Weights of a small mixture-of-experts language model, trained from scratch on English Wikipedia.
Size: vocabulary 11585, 37.6M parameters.
Training: a variant of Adam for the experts, 676M tokens.
Below are experts of layer 3 (counted from 0) of a mixture-of-experts language model. Rows are named router (the router's row for the expert), gate (a neuron's input weights, with its number), up (a neuron's input weights, with its number), down (a neuron's output weights, with its number) and show model dimensions 0-191. Each number is 50 + 12 x the weight over its row's rms, rounded and kept within 0 to 99.
Before each expert's rows: a language model's description of what the expert responds to; "comes after" lists some tokens at least twice as common just before its tokens as in all text. This comes from a sample of Wikipedia text that the model never trained on. Tokens count by the router's weight.

# expert 47
Description: Measurement units, compass directions and science nouns after numbers or in technical text: km, hours, ft, infrared, DNA, water.
comes after: ".", "2", "1", ",", "5", ":"
router:40 34 55 60 62 61 52 78 48 66 54 48 51 60 58 51 32 58 48 40 60 59 73 60 69 59 44 36 66 55 46 58 68 42 42 59 42 60 46 47 45 57 56 61 50 46 44 54 45 41 36 41 50 23 51 21 46 70 31 40 50 57 41 45 37 57 71 63 60 67 44 39 31 47 39 45 49 30 35 65 44 51 56 67 30 26 75 53 57 70 63 44 26 46 38 61 46 38 40 27 55 28 49 42 46 31 31 41 72 42 68 32 35 61 58 48 64 61 48 68 67 37 48 46 45 39 76 42 37 39 51 31 69 22 55 38 43 74 53 52 58 41 46 52 40 61 48 57 54 57 45 65 47 53 49 50 51 59 54 52 48 43 45 66 44 32 35 56 59 53 64 55 24 40 56 44 49 56 46 29 47 38 44 51 56 27 51 34 47 48 46 55
gate0:71 37 45 37 66 63 34 62 48 79 60 57 38 69 47 55 65 51 58 69 65 89 65 62 50 70 53 53 58 48 39 29 82 49 50 55 66 34 40 35 44 48 48 59 54 32 37 53 45 36 47 55 39 41 38 48 47 57 43 82 51 53 39 47 54 38 59 59 54 46 51 46 40 68 45 55 55 50 46 55 22 44 53 37 46 60 64 41 74 61 58 47 74 55 53 56 47 46 49 45 34 46 26 41 68 24 17 53 44 33 49 37 45 47 52 62 65 74 61 64 63 60 56 45 42 35 40 32 54 55 33 55 66 48 53 49 51 58 33 61 37 46 50 42 47 49 40 47 58 67 46 56 54 61 58 62 39 47 50 54 62 41 32 73 39 50 67 65 41 54 58 47 54 39 34 50 38 50 63 43 56 28 39 52 43 36 54 35 56 38 72 54
up0:43 67 42 33 50 48 61 56 47 56 54 58 41 61 38 67 73 58 50 64 59 64 70 63 49 32 67 63 58 59 63 36 61 32 41 66 88 65 41 48 63 47 31 61 54 38 53 49 52 43 48 60 32 50 39 59 56 51 47 62 60 56 48 43 57 40 50 49 42 42 48 42 54 73 51 58 57 65 58 63 44 51 35 55 65 58 33 26 44 69 30 51 44 52 53 34 55 69 50 45 35 49 09 57 56 42 38 50 42 44 43 39 67 49 62 59 62 53 50 38 42 37 37 40 41 63 36 15 61 60 35 60 66 66 58 51 59 36 32 53 39 47 66 54 51 57 35 39 50 62 50 46 48 46 58 53 43 55 48 64 53 40 25 49 47 79 55 52 58 26 64 40 37 33 45 48 24 69 64 51 47 28 44 61 42 65 48 44 66 45 67 50
down0:45 64 36 28 44 43 66 26 60 38 51 40 52 43 59 53 50 38 53 65 38 51 58 50 59 53 60 51 56 49 48 65 56 68 55 50 74 63 76 31 57 35 33 66 62 41 40 60 59 34 55 35 51 41 47 43 64 52 55 48 61 79 39 48 29 72 43 68 31 37 64 45 63 35 56 44 40 30 52 46 49 62 64 59 31 66 55 31 51 33 53 33 51 23 49 17 42 46 60 47 41 50 59 50 67 35 50 39 66 56 55 65 39 62 54 39 37 48 60 58 49 48 45 33 49 62 44 51 64 69 75 48 29 59 57 61 63 23 64 43 37 61 38 42 63 39 42 47 64 45 60 46 72 54 74 40 46 27 55 36 65 52 36 46 45 56 49 61 50 57 59 37 41 31 45 35 38 53 62 58 47 54 53 61 44 53 53 31 60 63 40 57
gate1:19 54 55 53 51 55 44 41 57 66 23 83 65 56 36 58 58 45 47 47 75 37 31 49 41 50 30 34 58 42 50 59 50 58 73 42 61 35 44 57 49 72 54 35 29 61 41 61 55 59 51 35 47 50 54 44 48 64 43 57 60 26 44 44 26 65 49 49 56 71 57 61 69 54 43 43 74 49 48 37 33 47 60 58 56 66 57 54 65 59 45 44 34 67 26 52 67 47 45 53 71 62 32 48 40 55 46 58 60 49 63 46 48 75 77 41 28 64 30 51 68 37 57 41 57 56 42 43 43 52 71 37 51 60 58 61 37 60 42 61 66 42 57 45 62 39 29 58 45 57 52 63 43 40 46 56 53 60 37 39 41 42 39 32 43 73 35 55 42 29 54 45 35 58 40 48 41 67 55 37 52 67 55 43 54 41 39 55 29 60 60 51
up1:63 68 63 60 54 48 44 50 35 52 49 42 27 46 45 46 47 58 45 45 49 61 69 65 52 45 48 59 44 63 54 47 68 44 32 37 43 61 44 35 45 38 43 44 79 28 43 52 36 27 60 50 60 44 55 46 67 56 62 41 52 79 41 65 53 34 50 59 47 42 47 20 37 42 42 47 44 59 43 71 64 42 54 40 35 44 65 55 56 48 40 59 72 36 76 52 38 32 58 59 18 47 55 54 42 63 66 40 38 47 41 46 70 61 17 64 69 42 43 51 54 52 42 54 56 41 62 61 66 61 29 37 55 43 20 58 61 47 44 64 33 57 43 59 48 63 61 53 42 45 43 35 56 62 47 50 54 50 73 48 43 44 76 74 46 63 70 56 37 55 37 43 57 38 38 46 74 46 36 67 45 46 46 43 32 52 44 55 72 51 44 53
down1:42 60 50 52 63 45 38 43 44 66 35 40 40 34 47 46 57 65 47 36 59 58 38 52 38 40 62 61 49 42 61 33 53 70 63 36 61 57 29 61 32 50 56 41 57 55 37 57 42 40 72 48 67 48 62 34 52 56 58 46 54 58 34 46 57 42 65 53 62 55 55 28 58 58 36 23 32 85 38 58 58 61 38 33 53 27 73 44 32 65 30 79 46 60 26 47 36 20 70 45 49 51 48 32 49 61 60 46 76 23 30 57 52 46 56 50 52 50 61 53 33 55 53 58 58 40 37 60 50 63 50 60 43 41 42 44 42 49 48 44 46 64 47 30 58 56 65 48 40 72 49 60 60 40 41 34 43 38 50 55 41 35 53 60 56 68 55 35 48 63 43 42 49 37 59 43 72 42 58 66 85 49 40 60 52 41 42 49 49 64 47 38
gate2:42 67 39 47 66 38 46 58 66 53 22 46 61 50 63 51 41 39 55 51 73 48 66 35 36 70 32 48 73 33 42 22 47 48 60 51 52 33 54 51 37 56 39 38 59 50 40 50 51 66 61 53 54 67 60 47 47 54 27 58 51 40 61 18 79 43 42 61 42 69 58 47 38 29 53 38 37 54 46 48 43 38 52 45 53 58 41 58 52 54 90 45 73 38 37 45 49 51 44 57 53 47 52 50 64 56 48 54 36 27 42 60 35 62 36 52 54 54 43 58 57 75 40 64 51 50 68 47 64 28 80 33 61 45 62 48 44 51 57 47 47 45 42 20 49 43 53 45 42 70 62 57 51 60 58 51 51 38 32 67 27 42 44 44 62 47 53 40 54 66 48 63 49 34 39 42 58 60 53 43 29 30 45 46 69 41 50 53 68 36 54 67
up2:22 52 54 75 58 46 61 52 46 28 52 62 07 56 64 65 50 51 57 39 34 50 41 55 60 46 42 48 59 38 49 43 68 43 59 51 42 40 52 22 51 43 59 40 74 59 62 58 28 59 66 55 44 39 51 38 61 71 63 36 64 53 41 50 63 56 63 62 56 52 73 44 33 59 54 47 35 80 49 59 65 55 55 40 50 50 48 28 50 43 43 30 44 64 44 36 49 49 43 72 37 42 33 48 43 52 58 61 54 33 30 58 46 28 62 23 62 44 33 63 43 33 45 41 67 44 40 44 63 51 47 82 59 61 43 64 48 52 52 52 52 62 55 50 45 46 42 20 58 64 52 32 46 38 62 82 57 54 59 42 48 62 40 51 47 29 44 38 57 42 59 52 48 46 52 26 60 65 48 49 53 37 35 54 46 51 47 52 53 57 62 46
down2:41 51 45 34 62 69 35 50 63 66 60 36 39 44 42 46 63 44 21 64 49 52 41 94 55 68 58 48 46 38 50 43 57 70 53 61 42 37 64 70 40 36 56 54 37 57 30 55 58 32 48 65 54 69 39 52 48 47 55 52 43 66 54 84 61 36 54 71 62 55 58 46 47 49 61 54 56 50 48 67 36 30 60 50 36 53 56 37 65 76 40 41 37 65 48 43 49 58 40 71 53 48 38 57 47 40 52 32 50 71 47 52 53 43 39 57 52 51 17 52 34 52 51 39 36 41 49 33 47 58 39 46 40 32 36 51 60 64 35 38 35 43 36 66 55 35 17 52 67 46 54 49 59 52 60 41 47 38 47 52 49 55 45 69 44 46 41 68 62 59 49 59 47 38 42 57 47 15 47 45 54 65 44 75 47 54 71 46 47 48 55 51
gate3:40 47 60 52 61 48 49 57 52 43 48 72 50 51 56 45 39 52 60 43 48 63 68 50 37 36 63 40 48 51 49 59 57 37 79 43 61 31 44 59 38 64 52 74 40 41 50 36 32 49 56 53 55 46 65 74 34 43 59 41 37 44 52 46 68 55 44 39 64 47 53 55 51 58 47 37 52 50 39 35 68 27 58 52 29 42 37 68 49 61 52 58 48 59 42 65 62 61 50 57 78 28 38 45 50 48 66 22 66 30 59 68 35 41 64 59 80 49 26 44 52 26 15 53 44 43 52 45 52 46 40 24 63 46 40 59 47 54 38 57 40 64 53 41 68 60 69 53 48 67 39 45 19 43 25 66 42 50 41 52 49 47 48 38 52 66 44 65 57 47 71 60 25 52 43 45 41 56 28 42 45 54 55 58 46 41 29 44 56 58 43 61
up3:75 41 40 43 64 55 68 37 66 71 42 53 42 38 40 56 80 60 52 54 43 55 55 57 49 43 45 48 50 61 43 58 59 54 52 51 41 72 34 43 44 49 57 55 49 53 50 52 57 47 30 30 43 52 60 51 65 59 64 66 47 53 37 54 54 53 58 48 50 72 57 44 61 63 56 32 53 44 36 54 45 45 56 52 20 51 57 48 55 41 48 45 52 41 42 63 57 22 60 45 26 65 54 64 52 34 32 60 62 36 45 41 62 63 25 46 24 60 39 59 36 57 54 45 52 48 64 55 21 69 26 38 66 51 38 49 76 48 61 55 47 62 45 34 65 51 46 73 55 36 28 48 56 55 49 41 45 40 50 44 63 62 58 61 26 43 57 64 34 44 13 48 86 56 57 48 35 63 43 68 53 47 38 49 25 44 48 43 50 57 67 54
down3:34 49 62 61 57 53 40 41 52 43 44 48 39 45 45 63 51 65 47 60 68 56 24 26 36 55 49 38 59 49 49 45 34 46 59 30 70 45 42 32 42 54 62 54 53 55 64 49 30 44 79 44 64 31 52 50 53 78 58 45 25 39 39 45 46 34 29 54 65 63 29 41 42 65 63 53 56 60 49 38 71 51 62 16 25 43 44 75 48 59 60 58 39 72 61 64 42 57 24 45 55 48 39 39 58 36 64 57 21 42 34 48 46 62 40 38 63 51 20 46 44 61 71 54 48 56 53 58 62 46 61 48 63 40 45 53 50 71 44 53 65 62 52 45 82 70 63 59 54 66 47 48 44 57 53 55 44 55 36 57 37 36 43 58 50 52 48 47 43 44 31 53 68 53 50 61 50 72 41 50 42 43 41 39 60 42 61 48 60 64 44 46
gate4:37 25 60 41 69 47 32 48 36 72 42 41 50 71 55 55 52 58 55 33 42 41 46 77 42 52 41 37 75 51 50 26 48 38 57 61 46 41 41 45 48 55 65 48 44 49 54 49 48 76 66 54 51 51 63 56 61 54 49 60 52 35 36 24 45 65 58 49 44 55 49 58 43 69 50 51 48 51 49 67 54 50 59 61 29 47 60 42 55 57 44 63 25 26 36 87 42 35 62 53 60 44 51 58 62 46 63 54 63 54 36 61 34 56 48 62 63 67 33 64 75 50 48 51 55 55 77 55 32 25 65 32 75 46 45 37 43 67 52 49 61 47 53 73 54 45 50 43 51 33 48 71 45 40 60 20 56 44 46 30 48 38 41 44 18 28 42 45 49 40 63 46 51 53 52 46 41 68 54 57 46 62 56 42 59 52 44 50 67 42 58 45
up4:32 46 62 30 56 44 45 47 53 52 45 38 58 59 68 55 34 58 58 32 44 50 53 60 34 44 29 38 74 45 63 36 55 39 61 60 46 44 55 38 48 39 59 37 41 32 55 42 53 81 61 56 36 61 62 58 47 40 56 57 56 55 43 39 56 51 56 48 44 27 49 58 44 67 55 45 47 47 57 75 55 74 44 57 59 54 56 43 60 49 39 50 33 28 31 51 47 24 84 54 56 51 57 68 55 31 66 49 39 64 50 61 45 44 43 37 40 82 12 55 64 52 49 48 48 37 61 63 42 49 36 31 66 49 28 38 33 59 63 52 61 32 50 74 57 42 59 42 55 37 68 68 69 37 45 17 45 46 41 44 52 38 33 41 43 44 50 45 73 38 58 56 66 45 59 51 57 71 53 53 46 57 51 58 60 53 51 37 59 42 47 47
down4:47 48 36 35 51 57 54 55 50 51 59 66 37 72 48 42 39 52 31 45 46 42 63 48 29 45 55 61 44 66 64 57 74 44 70 63 59 47 71 35 65 48 30 58 53 49 54 37 54 49 53 66 57 60 51 74 44 37 37 59 64 59 69 74 68 46 52 42 20 57 40 59 48 54 71 41 44 55 54 59 41 45 33 62 43 41 31 54 28 50 56 35 57 36 38 50 46 48 53 55 41 43 70 34 56 32 42 48 57 63 63 36 74 53 62 59 66 54 37 47 52 44 41 36 47 42 50 71 48 64 58 44 50 36 52 19 54 43 38 40 54 51 53 51 32 31 38 30 60 35 62 37 44 54 37 55 51 44 38 71 46 63 48 47 36 47 60 26 48 46 60 64 34 47 82 41 82 58 49 35 25 45 54 59 60 52 55 34 61 60 31 42